config.yaml
d_expert: 96
hidden_act: "reglu"
moe_layers: [0, 2, 4, 6, 8]
vocab_size: 8192
Below are experts of layer 2 (counted from 0) of a mixture-of-experts language model. Rows are named router (the router's row for the expert), gate (a neuron's input weights, with its number), up (a neuron's input weights, with its number) and show model dimensions 64-127. Each number is 200 + 20 x the weight over its row's rms, rounded and kept within 0 to 999.
Before each expert's rows: a language model's description of what the expert responds to. This comes from a sample of Wikipedia text that the model never trained on.

# expert 21
What it handles: Possessive pronouns and 's with what follows, plus -ing verb endings, such as their promise, since its heyday, controlling his anger.
router,181,179,201,199,194,231,216,221,229,190,221,205,197,218,198,200,170,210,188,176,192,181,189,221,221,192,198,192,203,196,200,231,226,203,234,206,175,199,228,229,207,167,241,183,176,185,174,170,185,218,190,209,195,191,221,179,232,188,226,205,184,195,208,219
gate11,198,196,245,211,214,172,190,155,184,182,178,186,175,193,200,209,236,198,199,186,204,210,187,176,197,211,200,209,171,202,198,163,185,204,177,223,195,185,181,205,191,208,211,190,239,180,182,214,174,211,220,207,194,176,155,186,205,231,214,194,174,226,227,219
up11,179,198,163,224,196,241,212,220,188,219,224,174,210,188,202,209,189,225,197,212,202,204,210,216,195,171,195,180,198,219,226,246,190,197,212,209,181,205,197,160,198,201,233,201,178,204,238,213,233,177,188,202,209,187,214,208,203,152,193,230,184,177,198,217
gate12,174,213,238,193,185,225,200,207,188,194,189,206,193,206,221,174,222,217,190,207,217,182,198,203,181,217,211,184,203,199,194,163,171,163,206,198,219,185,247,214,215,240,191,176,190,192,200,209,222,211,196,177,211,193,177,210,171,192,169,217,237,229,203,200
up12,200,203,219,184,197,184,191,194,190,157,161,220,216,209,202,205,215,182,186,204,198,186,226,202,221,211,217,202,172,229,205,193,221,234,198,174,214,186,198,180,188,171,210,207,215,156,195,218,208,194,219,223,200,193,194,220,225,217,224,228,200,171,196,238
gate13,222,181,206,192,228,205,184,228,229,236,212,222,143,212,176,169,182,211,193,208,172,171,181,204,186,176,209,194,195,182,192,194,166,200,207,211,207,196,217,216,167,169,203,165,207,188,207,225,217,232,234,198,208,223,236,213,191,220,209,169,210,200,223,204
up13,203,178,220,212,207,224,193,220,256,186,217,168,178,229,171,242,191,195,251,186,217,157,201,188,214,157,168,181,216,209,197,190,173,218,202,203,197,213,216,208,157,147,178,192,186,206,197,196,207,199,201,218,156,218,236,182,212,196,199,213,202,177,240,235
gate14,223,173,240,202,234,241,203,206,231,193,195,216,199,197,194,189,204,197,222,206,180,230,199,200,182,236,211,235,199,208,209,205,204,216,193,187,220,209,194,240,200,190,208,220,177,194,191,170,174,186,193,213,197,186,201,217,179,183,156,177,238,203,199,200
up14,195,174,193,183,203,206,183,200,224,196,205,201,189,181,180,178,222,195,231,205,183,214,192,214,205,208,201,218,206,160,219,188,186,217,178,156,225,212,239,207,186,193,200,227,167,227,182,191,200,203,209,210,207,230,206,205,169,196,159,176,213,222,201,198
gate15,186,206,164,191,203,171,229,183,179,188,211,178,212,177,164,204,171,142,187,206,206,209,222,200,182,168,206,239,179,205,210,193,214,193,193,187,226,205,233,190,197,169,219,219,175,174,212,239,183,188,228,215,210,210,202,212,221,179,209,197,199,174,189,236
up15,226,184,206,224,188,187,221,195,215,208,168,229,199,215,197,224,206,213,175,192,242,220,174,201,205,224,180,173,166,200,193,200,184,214,162,204,169,162,177,204,175,214,170,180,233,211,151,161,182,209,204,210,167,237,194,188,193,214,182,211,224,221,208,213
gate16,172,206,200,173,193,210,202,167,159,198,220,224,228,183,187,178,223,229,225,165,175,201,191,193,192,171,180,210,215,212,170,175,201,186,171,197,191,207,207,193,204,200,234,207,174,213,186,220,193,191,225,200,211,179,213,188,184,197,208,192,196,163,222,194
up16,196,223,192,190,204,227,228,196,168,211,226,207,222,193,224,221,209,219,188,193,239,189,186,199,212,221,178,195,213,198,242,202,183,208,192,164,206,232,198,191,201,170,215,205,160,225,188,179,189,189,181,196,228,185,248,195,173,224,197,205,202,214,181,195
gate17,235,174,168,213,205,227,209,172,164,199,202,220,204,214,195,172,186,222,167,170,186,200,202,192,201,214,227,198,183,196,179,213,200,210,179,183,183,179,221,208,200,191,225,133,210,215,204,194,202,205,194,188,211,201,190,174,198,173,232,202,207,219,221,212
up17,197,210,219,194,223,189,171,192,205,188,215,167,212,181,205,219,199,163,237,248,203,185,219,152,198,199,208,195,212,222,205,145,203,215,214,193,221,199,145,177,193,236,170,218,211,216,188,189,192,209,200,227,198,210,172,193,176,205,184,221,216,214,194,189
gate18,194,178,242,196,208,207,190,228,197,182,181,180,173,225,220,185,193,163,234,188,193,183,190,194,220,187,180,227,204,233,226,216,198,215,201,187,210,201,224,194,199,199,207,209,230,227,176,183,209,163,180,199,208,206,211,187,199,220,185,204,163,211,226,213
up18,166,224,193,222,200,205,211,179,188,197,215,187,190,200,232,217,217,217,221,157,216,216,209,206,187,218,198,249,207,224,196,205,169,167,206,172,171,186,199,213,229,177,201,221,190,204,210,201,196,200,212,202,197,196,183,179,197,220,202,180,182,189,192,168

# expert 1
What it handles: Forms of be and have (was, is, were, has, being) and participle pieces after them in passive constructions, like isolated, delivered, dumped.
router,214,189,210,228,213,186,187,196,229,197,227,231,196,182,203,175,188,169,174,173,204,204,168,243,171,221,205,171,169,251,211,203,206,188,176,227,206,168,189,207,218,195,189,165,225,200,168,210,175,218,209,184,215,179,188,165,160,208,217,182,171,196,223,209
gate0,247,198,250,194,203,254,221,205,216,227,214,213,192,156,187,189,209,198,198,175,178,198,172,215,161,180,208,201,201,227,207,211,186,155,184,200,176,199,211,211,200,224,222,203,202,171,206,201,167,203,222,210,168,176,214,201,208,220,188,197,184,188,213,181
up0,233,198,195,193,175,215,171,198,187,189,211,235,205,202,179,204,193,188,226,218,218,168,159,187,202,221,173,223,226,200,197,210,176,188,229,212,194,198,187,202,212,205,225,178,185,182,166,222,170,176,237,169,197,163,211,193,207,216,205,178,178,214,209,214
gate1,204,195,202,213,209,207,194,208,218,197,212,185,187,189,198,163,198,179,164,208,194,220,208,223,172,200,223,169,196,212,152,215,199,176,235,224,224,209,195,149,220,208,195,215,206,222,233,180,217,173,199,212,198,161,166,184,216,189,187,190,201,231,198,188
up1,167,185,221,177,189,231,180,173,214,218,211,202,210,213,188,209,166,209,195,224,209,188,199,183,195,194,169,197,200,186,194,156,179,202,215,181,215,201,180,256,184,173,197,213,202,208,199,206,204,206,200,198,215,235,188,199,193,198,221,217,181,176,182,164
gate2,210,215,180,211,195,212,207,198,192,205,213,226,179,203,221,166,199,195,192,195,186,170,192,219,213,165,209,173,186,207,203,192,191,197,209,235,217,206,252,208,194,220,175,201,180,201,173,176,188,218,164,198,175,226,220,212,188,186,189,187,233,217,240,205
up2,221,179,203,201,206,198,200,191,197,179,198,229,187,178,163,236,192,234,232,221,215,167,188,167,212,199,188,201,217,204,197,199,180,217,211,165,170,206,201,249,198,179,216,152,186,208,165,195,177,196,183,189,220,225,208,215,220,200,180,187,223,218,208,208
gate3,198,199,163,206,221,207,202,232,212,216,229,180,201,210,225,188,187,180,207,202,217,188,201,230,145,224,191,184,180,184,174,214,213,204,164,211,200,176,160,184,172,185,209,208,206,186,216,225,210,215,176,175,215,185,222,198,190,209,209,193,214,183,198,169
up3,215,234,198,220,225,217,192,207,212,218,180,207,195,214,172,200,198,215,184,209,185,190,192,176,188,231,190,181,191,203,219,203,176,208,196,209,190,221,184,186,225,169,210,189,209,171,226,172,211,245,188,176,211,179,197,190,218,208,233,183,221,233,224,216
gate4,210,177,223,237,194,216,175,203,166,201,179,215,187,199,172,196,211,182,170,199,174,196,240,206,201,216,215,143,224,222,198,199,185,181,200,197,190,184,189,164,186,199,175,188,212,220,235,208,186,187,219,215,189,194,204,172,179,203,207,160,174,222,218,199
up4,193,238,171,199,206,197,221,196,210,168,203,194,199,189,224,211,207,211,200,168,230,195,169,187,212,196,213,251,187,184,192,201,193,204,200,210,209,216,209,237,209,200,217,200,202,215,182,209,230,207,191,187,183,197,211,228,190,203,200,233,227,181,172,197
gate5,204,215,222,186,215,217,180,213,157,204,229,224,203,222,180,179,173,203,226,205,204,190,188,211,185,221,180,192,215,199,200,180,205,191,161,237,185,195,207,183,204,167,202,193,235,208,186,205,220,201,171,222,202,192,187,179,180,200,242,209,226,174,210,205
up5,190,210,169,251,147,202,177,207,227,200,174,224,204,228,217,194,177,192,205,205,177,199,175,191,227,175,218,193,200,188,194,200,188,159,189,188,210,214,210,214,161,199,199,246,237,160,225,205,201,236,193,172,232,195,174,200,217,198,213,212,186,220,177,205
gate6,214,267,209,211,201,193,219,238,188,205,199,192,182,208,164,204,201,165,205,203,206,202,198,212,196,226,199,200,197,190,207,186,198,219,184,233,211,188,194,223,228,233,181,193,207,176,199,217,197,204,216,150,178,199,193,184,211,213,215,195,200,209,157,206
up6,181,211,179,223,184,195,216,161,213,214,207,176,215,200,223,201,209,208,195,261,202,193,198,218,231,181,210,215,198,187,180,228,199,197,217,193,216,192,181,161,168,195,193,216,213,207,228,190,206,206,184,228,210,200,209,218,185,207,221,231,193,189,194,229
gate7,239,193,197,206,182,206,228,172,134,178,220,182,213,218,203,212,207,223,167,209,180,202,196,223,183,171,207,215,192,229,196,215,163,163,204,208,208,224,225,207,208,184,202,217,197,143,214,230,154,185,202,182,189,244,190,196,220,214,218,201,197,194,168,188
up7,229,222,200,144,235,129,209,183,206,202,218,204,230,181,200,209,244,210,209,189,188,193,180,180,194,199,213,236,232,240,212,179,184,176,188,181,196,206,201,193,198,192,216,231,218,218,196,181,203,231,210,210,208,190,209,210,218,206,191,202,196,185,191,190

# expert 23
What it handles: Final pieces ending surnames, place names and Latin species names, e.g. "-burg", "-ić", "celidophora", "bilinearia", "Foxcroft".
router,210,202,185,232,187,237,182,184,175,177,205,228,181,234,203,159,174,192,206,226,213,190,204,252,173,236,168,190,183,181,181,227,216,196,215,229,226,209,233,233,221,215,208,207,181,212,159,193,196,177,203,181,198,223,248,197,165,168,212,203,219,191,215,162
gate0,201,173,176,209,192,187,208,189,219,211,219,152,232,150,137,194,206,216,215,160,249,194,212,193,221,173,172,226,201,196,213,199,165,193,209,207,196,223,251,208,190,206,203,204,221,180,190,207,193,215,208,180,177,174,202,223,199,207,193,238,206,176,231,238
up0,211,199,184,191,170,187,207,208,189,201,234,221,181,203,202,203,161,204,193,203,246,211,210,213,220,184,190,221,189,224,193,187,257,155,213,191,202,214,197,205,253,218,200,208,183,185,215,212,196,164,201,238,169,185,204,183,221,198,191,205,209,179,218,144
gate1,209,199,181,179,192,161,186,215,189,202,167,204,201,202,194,203,205,207,155,192,184,238,197,181,172,211,209,262,242,222,199,176,183,204,192,200,186,226,200,191,203,238,195,196,191,175,205,208,198,199,181,186,188,208,238,167,199,185,168,205,240,222,207,201
up1,204,189,202,184,195,174,183,214,214,185,167,197,231,228,161,194,213,192,182,182,201,257,207,163,196,217,208,232,256,186,200,170,202,205,195,201,173,197,193,161,230,206,190,198,210,167,197,232,195,174,182,202,206,197,227,171,216,191,201,177,203,211,225,197
gate2,200,162,198,213,205,232,204,189,219,227,182,188,208,181,184,228,201,212,226,199,210,189,194,212,214,209,194,228,192,169,208,193,206,219,205,164,203,172,186,196,215,224,202,214,177,178,224,189,172,185,178,212,194,190,168,218,188,191,211,230,211,169,161,228
up2,209,211,149,174,232,178,215,192,203,133,193,187,203,219,218,193,205,230,187,194,191,211,228,187,177,212,227,180,202,234,167,231,206,197,244,189,205,205,220,173,213,214,202,218,216,207,183,211,201,210,193,217,235,218,177,181,228,208,208,203,165,210,191,217
gate3,228,189,193,209,214,200,206,226,170,233,217,200,192,182,184,209,221,219,179,177,178,235,215,199,208,204,210,186,181,210,228,240,185,183,196,205,227,191,218,198,180,158,208,227,212,198,192,222,205,205,216,186,198,220,173,213,187,202,206,199,171,192,185,239
up3,199,211,203,237,186,202,191,243,185,215,195,187,180,181,186,220,207,190,181,192,152,235,191,209,219,216,200,185,174,218,198,264,192,178,219,230,235,210,207,178,173,153,200,219,221,203,178,255,200,232,195,162,181,197,184,222,167,220,183,216,203,228,208,231
gate4,230,190,179,207,190,213,168,206,214,178,191,202,202,244,196,193,182,220,210,153,172,204,178,228,184,199,205,199,197,190,192,187,217,224,226,164,189,173,187,204,203,186,199,231,199,183,212,188,189,242,213,210,231,198,222,168,223,181,182,234,219,204,192,217
up4,205,170,206,183,173,190,204,178,214,203,203,203,210,258,207,178,202,186,186,194,176,223,218,177,198,160,199,174,213,137,194,188,231,197,190,185,219,201,203,209,258,213,192,193,200,202,187,192,211,235,199,229,205,188,219,198,212,217,202,210,191,214,206,215
gate5,168,174,194,218,196,172,169,199,176,208,197,163,197,206,184,182,189,189,194,211,203,189,171,221,168,185,164,204,204,216,214,190,206,208,189,187,155,166,218,209,188,222,182,234,187,215,188,197,193,243,209,174,215,237,198,196,159,195,193,200,196,214,231,252
up5,211,171,231,189,212,193,207,234,184,193,194,220,209,216,205,212,199,216,198,205,166,173,177,204,182,235,166,171,200,175,199,211,217,198,199,193,164,212,228,240,226,205,153,181,218,226,214,207,198,229,180,199,175,184,221,147,188,186,199,147,210,201,188,173
gate6,191,194,181,209,202,159,173,213,212,220,204,183,194,189,194,158,219,175,205,193,184,215,200,180,188,226,208,199,206,209,206,199,213,212,230,180,192,163,198,196,224,189,222,203,208,189,215,236,234,173,165,231,239,242,230,198,194,218,212,178,225,192,194,188
up6,196,245,200,194,162,251,222,203,182,154,176,174,200,191,185,191,196,206,200,188,172,204,211,190,212,218,201,208,172,192,204,205,211,223,209,210,204,211,175,187,203,188,180,179,179,172,187,196,181,239,177,177,197,189,228,225,192,191,172,207,213,234,212,221
gate7,218,174,172,212,187,171,177,210,193,202,177,150,193,181,190,208,200,188,182,195,216,190,180,158,226,212,231,221,238,202,161,204,216,217,208,181,196,188,217,187,214,200,221,216,225,186,244,183,213,199,205,186,201,199,225,178,178,250,183,226,200,214,148,231
up7,184,220,161,215,202,212,180,176,195,234,199,192,231,231,237,183,206,196,170,229,193,176,175,215,190,203,197,214,198,187,177,162,220,223,144,191,240,176,210,184,215,191,219,155,206,168,190,197,194,189,208,199,202,204,190,229,214,202,203,210,163,235,213,227

# expert 31
What it handles: Main verbs and modals after subjects or to in narrative prose (would, took, won, released, capture, transfer), including verb endings.
router,178,210,172,187,233,229,186,216,209,236,206,189,187,218,200,164,234,168,147,225,208,224,193,197,187,184,209,188,198,241,163,197,154,207,203,204,194,175,194,195,203,202,214,202,194,184,216,198,193,208,228,187,199,199,196,202,199,193,249,175,197,210,209,221
gate0,198,201,234,224,225,218,217,191,208,192,207,256,173,204,159,171,193,222,184,218,197,240,227,198,203,194,228,170,185,188,224,191,193,195,214,216,202,190,215,254,250,213,211,192,185,195,209,201,183,230,205,204,187,193,202,226,188,149,214,215,173,208,234,182
up0,235,213,219,199,209,199,203,181,174,211,198,218,205,223,213,195,194,231,203,249,197,229,214,188,202,220,197,202,212,227,205,197,210,183,194,244,202,219,221,191,200,204,188,210,199,200,209,200,171,211,223,192,195,199,177,200,234,197,191,219,212,226,198,181
gate1,187,205,192,222,219,190,202,208,209,197,203,213,222,202,176,220,152,230,198,177,206,171,196,248,187,195,223,228,210,203,189,211,230,200,212,174,183,184,200,214,211,173,197,192,181,181,206,190,196,204,192,196,207,212,199,201,199,242,205,190,241,196,195,231
up1,188,191,220,224,169,193,221,190,197,205,193,181,198,192,218,203,230,193,217,204,180,197,176,144,214,203,192,192,204,167,173,200,214,154,180,174,225,224,227,218,209,230,210,202,203,203,196,187,225,200,208,210,174,186,207,243,195,204,213,228,211,209,215,188
gate2,182,226,216,197,233,213,199,218,205,244,186,229,163,212,171,169,198,185,165,174,193,197,199,210,173,172,182,213,223,226,200,208,175,256,210,237,188,216,206,213,177,240,204,233,213,198,209,195,206,229,258,175,172,165,172,228,204,243,237,201,197,235,198,183
up2,200,214,182,200,174,153,225,184,192,207,194,188,184,192,210,196,223,180,177,210,186,182,199,206,214,218,193,212,229,215,219,202,194,176,207,216,166,218,209,213,177,227,198,223,222,233,183,227,179,161,199,171,195,235,211,184,187,176,213,181,178,224,221,167
gate3,180,220,233,230,182,217,228,187,196,214,206,185,198,193,195,197,177,180,240,232,172,217,184,188,194,213,213,212,208,238,168,193,214,221,208,235,213,203,175,228,200,168,181,211,158,192,161,216,181,182,223,200,199,169,216,171,164,165,210,203,212,192,206,198
up3,210,183,169,210,214,187,199,209,231,223,230,231,202,210,229,182,176,185,158,197,170,211,212,197,207,226,197,197,202,155,219,188,196,167,216,218,198,210,175,171,195,184,239,190,221,186,201,221,204,179,201,198,197,179,188,236,193,253,195,202,214,190,194,216
gate4,201,232,195,178,184,210,200,205,237,209,210,177,212,206,177,216,187,188,193,191,205,205,184,207,198,229,207,199,203,216,207,184,203,210,191,219,188,186,232,215,218,201,170,191,203,199,227,210,215,203,173,176,194,217,212,192,185,168,205,205,202,209,148,188
up4,212,174,190,186,202,191,210,205,193,176,229,170,200,197,194,191,225,195,195,207,203,200,195,176,195,190,215,216,205,209,194,200,200,179,190,187,154,210,188,227,223,225,207,148,220,212,195,200,212,178,204,194,175,190,245,204,197,234,223,192,231,189,162,223
gate5,200,168,199,212,231,223,186,221,204,224,177,208,210,187,187,215,191,206,222,178,208,208,205,208,214,209,197,205,195,222,189,197,204,222,193,173,203,184,215,179,200,213,207,175,197,190,187,180,224,227,204,203,210,220,197,219,175,156,181,197,172,172,210,167
up5,228,168,200,199,212,232,211,192,194,211,192,193,212,178,180,179,179,220,216,222,178,226,199,168,209,196,201,205,201,201,196,209,219,185,185,212,220,212,221,221,212,183,193,167,197,187,177,192,171,201,183,235,190,191,202,227,202,173,214,189,203,190,186,242
gate6,208,208,264,235,225,200,225,219,183,198,205,206,226,165,172,153,187,192,192,159,173,151,223,196,174,226,202,230,180,213,204,183,211,211,188,191,213,186,189,182,240,195,193,177,211,189,168,199,206,187,215,211,211,183,218,167,190,209,211,186,209,214,197,181
up6,185,249,242,191,211,195,232,202,181,212,243,209,190,172,201,194,169,218,234,173,187,178,210,199,194,190,210,241,213,184,188,191,215,208,199,220,191,212,220,178,194,204,193,154,196,209,183,177,170,222,194,198,234,192,201,193,196,180,219,212,174,191,227,191
gate7,194,192,185,214,198,191,182,198,208,196,220,220,205,183,179,195,213,211,206,189,197,184,185,194,188,216,184,197,202,247,193,215,175,198,213,208,170,175,188,204,206,235,215,179,227,223,201,217,215,204,218,145,186,168,198,187,216,184,218,201,183,196,188,192
up7,194,219,191,197,216,175,241,190,189,209,169,158,187,221,204,216,198,201,219,208,183,182,229,198,199,187,207,197,207,170,194,186,257,189,205,235,212,237,193,181,231,169,210,196,231,205,175,218,183,127,194,247,192,191,174,234,181,198,198,230,228,213,205,200

# expert 27
What it handles: Trailing digits of years and multi-digit numbers after an opening digit, such as 18|35, 2|020, 17|49, 1,38|2.
router,196,198,195,239,205,203,199,177,172,181,189,173,210,199,204,208,184,189,219,200,205,183,219,180,208,177,189,218,201,205,190,179,229,197,193,248,199,258,184,207,183,183,237,225,208,188,205,187,195,177,205,198,211,223,216,217,184,205,212,200,172,223,206,190
gate0,202,212,176,211,205,192,214,210,201,202,208,223,191,222,211,210,201,172,198,225,195,187,185,225,177,231,231,203,183,232,201,201,196,203,198,200,237,187,220,225,217,165,169,203,206,181,173,195,214,186,224,202,179,181,201,176,194,195,209,226,176,232,201,175
up0,230,188,171,201,191,186,195,164,186,198,190,188,238,190,202,206,174,228,207,241,208,218,204,208,176,223,211,199,196,208,215,193,205,196,198,214,188,192,213,209,194,229,211,199,185,206,201,195,188,216,202,188,195,182,203,204,205,196,209,191,221,156,200,255
gate1,162,173,180,189,183,248,207,199,181,172,220,214,201,196,207,187,208,192,206,227,189,175,204,207,192,174,176,193,227,179,168,172,210,191,216,220,208,208,192,209,252,203,216,181,224,217,224,166,233,212,203,229,217,190,221,199,208,200,185,219,198,217,177,203
up1,227,207,201,199,158,169,159,194,206,219,219,197,191,191,228,175,181,240,169,186,220,210,205,191,178,161,248,215,214,144,221,211,206,226,188,164,169,191,188,228,192,194,211,228,219,163,227,214,195,215,192,188,198,234,207,218,193,184,200,201,207,200,239,219
gate2,209,196,193,220,195,238,191,222,191,209,202,164,177,266,197,204,182,185,215,203,233,187,223,211,188,193,205,198,210,192,213,211,201,166,246,187,204,175,212,189,186,195,216,212,198,185,193,184,230,209,202,208,205,189,226,196,183,213,215,201,207,173,191,173
up2,198,166,171,215,199,226,191,219,186,221,182,186,190,239,184,220,194,193,177,186,227,228,232,209,215,200,184,217,237,187,235,215,206,172,218,196,178,186,218,181,163,198,221,210,181,200,157,198,229,202,194,207,196,173,223,192,182,197,201,182,213,202,192,182
gate3,238,186,227,191,228,194,220,216,221,189,186,200,137,214,222,196,182,183,244,228,133,218,175,183,191,188,180,206,189,191,188,216,194,194,216,205,201,207,211,194,197,184,156,208,177,219,217,201,207,219,222,221,210,202,181,193,175,225,151,214,229,214,205,216
up3,236,209,238,233,233,192,205,209,216,218,194,219,195,180,215,189,191,194,171,193,214,220,188,215,234,208,159,198,205,216,177,190,198,198,216,172,212,199,195,199,224,211,212,203,174,189,264,194,210,188,174,218,210,187,183,186,181,232,188,185,207,169,180,229
gate4,216,185,180,212,140,226,183,199,202,225,186,197,207,241,169,225,192,200,193,182,222,233,207,186,176,226,231,201,200,208,186,184,186,201,176,204,205,220,205,186,198,137,237,162,197,204,219,182,181,197,201,193,185,196,184,181,223,160,225,187,179,214,178,165
up4,192,202,193,198,203,197,218,186,194,177,197,170,174,138,221,209,184,214,222,208,241,217,191,221,201,169,184,200,184,212,212,190,220,183,208,225,221,216,204,176,218,212,191,205,160,220,210,221,207,249,190,197,214,230,191,212,208,204,168,249,208,203,201,196
gate5,192,157,198,214,212,205,226,229,168,183,188,198,180,221,174,188,183,153,195,237,184,219,236,215,161,216,143,171,185,178,196,192,167,213,195,184,184,228,204,186,254,228,212,162,189,221,182,209,170,218,214,208,206,215,206,212,207,181,199,212,193,216,190,167
up5,184,198,190,215,185,202,224,233,183,182,193,179,181,232,182,214,202,195,215,213,164,242,261,199,176,233,177,173,212,195,232,219,224,191,199,189,168,253,189,185,249,217,227,219,183,201,206,208,176,182,225,179,190,226,202,212,223,195,198,206,193,212,184,154
gate6,159,249,205,201,205,194,209,216,141,193,233,210,221,162,180,232,187,233,212,167,218,231,219,199,200,217,219,183,214,212,189,206,223,193,193,173,186,198,183,214,170,201,251,216,185,194,205,226,198,220,163,179,189,194,192,201,270,198,235,189,204,212,198,241
up6,202,163,204,201,178,209,199,197,215,216,173,187,196,215,246,195,222,174,197,230,201,200,214,225,219,195,190,199,170,168,209,202,181,233,209,204,196,181,199,201,228,227,126,187,198,186,214,174,176,190,221,210,182,197,182,191,139,181,181,205,224,186,193,179
gate7,175,187,221,227,173,194,228,170,197,199,186,204,221,196,199,208,201,221,220,216,194,183,191,217,185,245,217,184,205,204,153,208,206,240,167,198,215,207,191,205,177,192,234,187,192,187,165,188,238,210,197,198,210,217,242,195,211,196,193,200,191,175,223,188
up7,209,195,233,189,174,173,172,227,221,203,174,224,192,203,190,158,203,176,221,202,213,204,185,193,211,217,214,204,189,193,223,205,174,187,197,190,211,176,210,168,191,161,181,193,209,150,201,200,224,200,193,200,214,257,230,187,207,239,190,198,204,196,185,230

# expert 12
What it handles: Country, state and city names and demonyms after of the or in, such as Northern Ireland, United States, China, New York.
router,193,170,220,234,174,210,222,207,187,186,243,201,232,192,213,224,173,222,189,213,195,191,182,215,191,231,173,227,199,181,210,241,218,202,228,198,201,177,234,224,232,190,210,179,189,196,182,170,208,206,194,198,253,198,194,192,185,190,178,209,163,229,221,193
gate0,201,177,239,206,175,196,213,183,200,203,194,167,214,206,185,176,216,145,231,191,189,238,185,185,214,272,146,200,244,187,220,166,177,209,181,198,183,185,211,203,178,199,170,195,176,187,225,188,217,204,191,194,176,188,225,218,201,200,204,198,197,194,201,219
up0,198,221,205,201,219,199,226,184,220,213,181,183,210,191,181,243,197,202,186,206,205,199,219,220,211,175,229,231,200,203,214,194,238,195,213,206,172,213,186,170,214,212,199,223,194,246,218,211,185,204,198,223,197,217,224,222,243,179,231,197,225,213,212,194
gate1,157,163,189,203,180,166,222,200,191,225,193,171,183,210,223,163,215,203,204,238,157,204,166,210,209,209,215,238,182,177,195,179,243,220,209,232,207,214,229,214,193,179,218,197,165,216,201,169,182,199,230,173,193,212,172,206,205,183,225,205,177,215,235,194
up1,209,184,216,173,197,204,183,212,189,209,205,225,182,200,234,201,188,189,170,173,226,208,202,178,177,216,165,217,207,201,172,190,232,211,152,205,206,237,155,198,161,211,227,212,199,197,162,213,208,214,172,184,255,217,163,258,212,188,190,190,176,186,240,229
gate2,216,203,196,181,171,170,211,180,188,218,169,211,170,216,212,232,193,219,220,202,201,177,227,229,159,175,195,169,222,208,215,192,188,174,188,207,190,213,184,196,188,199,187,190,235,190,189,181,207,196,187,168,201,244,167,212,213,207,224,201,205,208,225,243
up2,196,198,220,214,214,171,211,202,189,206,197,208,168,220,226,217,243,212,221,234,177,197,196,184,203,211,187,214,207,197,214,237,231,192,168,242,207,211,205,203,198,239,182,200,190,187,218,224,152,194,207,187,184,180,219,234,159,201,201,214,228,149,212,210
gate3,209,200,185,190,227,213,176,205,194,180,229,222,223,185,190,230,198,195,224,190,154,172,220,206,175,184,177,216,210,179,192,199,212,235,192,184,221,207,223,186,193,167,248,158,230,198,174,208,227,191,196,165,218,196,190,208,171,251,201,177,185,211,176,210
up3,191,181,219,203,211,217,172,194,172,202,183,212,206,196,193,204,209,193,185,208,182,248,192,218,160,206,161,200,221,194,175,175,184,190,205,227,238,174,188,214,212,199,209,206,194,199,205,240,164,197,213,206,159,250,211,211,227,242,262,184,212,211,252,207
gate4,186,191,210,200,189,175,225,186,212,229,217,176,190,183,206,185,178,236,197,196,230,222,252,210,177,217,233,216,186,220,207,213,216,205,190,174,226,204,204,198,208,194,181,200,231,180,224,187,200,220,184,192,169,190,200,212,204,172,145,213,179,186,217,168
up4,207,171,169,183,172,202,234,200,204,203,198,199,208,203,180,170,216,207,191,188,231,211,191,193,205,175,196,178,204,229,201,194,184,194,195,189,213,181,185,212,182,235,185,178,246,198,217,190,205,167,224,210,207,184,192,215,178,207,204,189,200,193,242,160
gate5,223,178,212,229,169,185,212,158,203,175,177,226,212,232,184,208,207,182,211,186,202,193,216,211,215,217,192,207,213,200,232,206,204,211,251,217,178,180,205,177,221,214,205,195,179,192,219,185,192,218,195,188,204,160,213,180,203,190,241,198,173,227,225,188
up5,187,205,222,179,224,213,175,259,213,213,189,198,209,203,229,208,179,203,170,207,211,220,201,187,210,208,204,182,193,192,168,213,207,199,163,168,206,198,186,203,193,212,207,204,189,193,174,181,212,156,199,202,181,217,189,196,199,202,217,206,211,177,182,188
gate6,211,214,213,211,200,195,217,194,191,171,227,214,190,225,208,184,212,215,204,215,173,175,225,187,185,232,201,208,227,194,179,224,172,229,175,185,201,216,217,214,184,187,158,179,240,218,200,161,182,197,226,174,227,194,175,241,206,163,161,203,187,197,210,174
up6,182,215,181,194,181,217,181,221,182,250,195,199,210,195,218,208,207,215,203,220,215,182,210,181,203,199,227,214,222,216,255,180,218,190,228,170,203,188,195,216,190,195,181,202,199,189,186,220,197,181,199,193,210,226,203,179,220,190,206,213,210,205,180,226
gate7,191,229,195,231,205,204,226,213,201,158,197,214,210,189,190,206,190,198,198,162,176,251,197,217,212,218,201,233,220,226,181,215,177,199,214,235,184,213,210,182,210,186,220,194,197,201,204,200,196,186,151,200,209,161,213,192,194,219,198,206,195,210,210,247
up7,186,197,179,199,192,193,186,219,188,189,214,222,208,188,168,172,208,177,248,190,214,206,202,231,178,215,195,201,223,223,209,221,173,197,208,196,191,208,174,203,208,197,189,170,180,203,156,195,261,210,196,216,229,209,222,209,205,227,218,196,213,161,203,208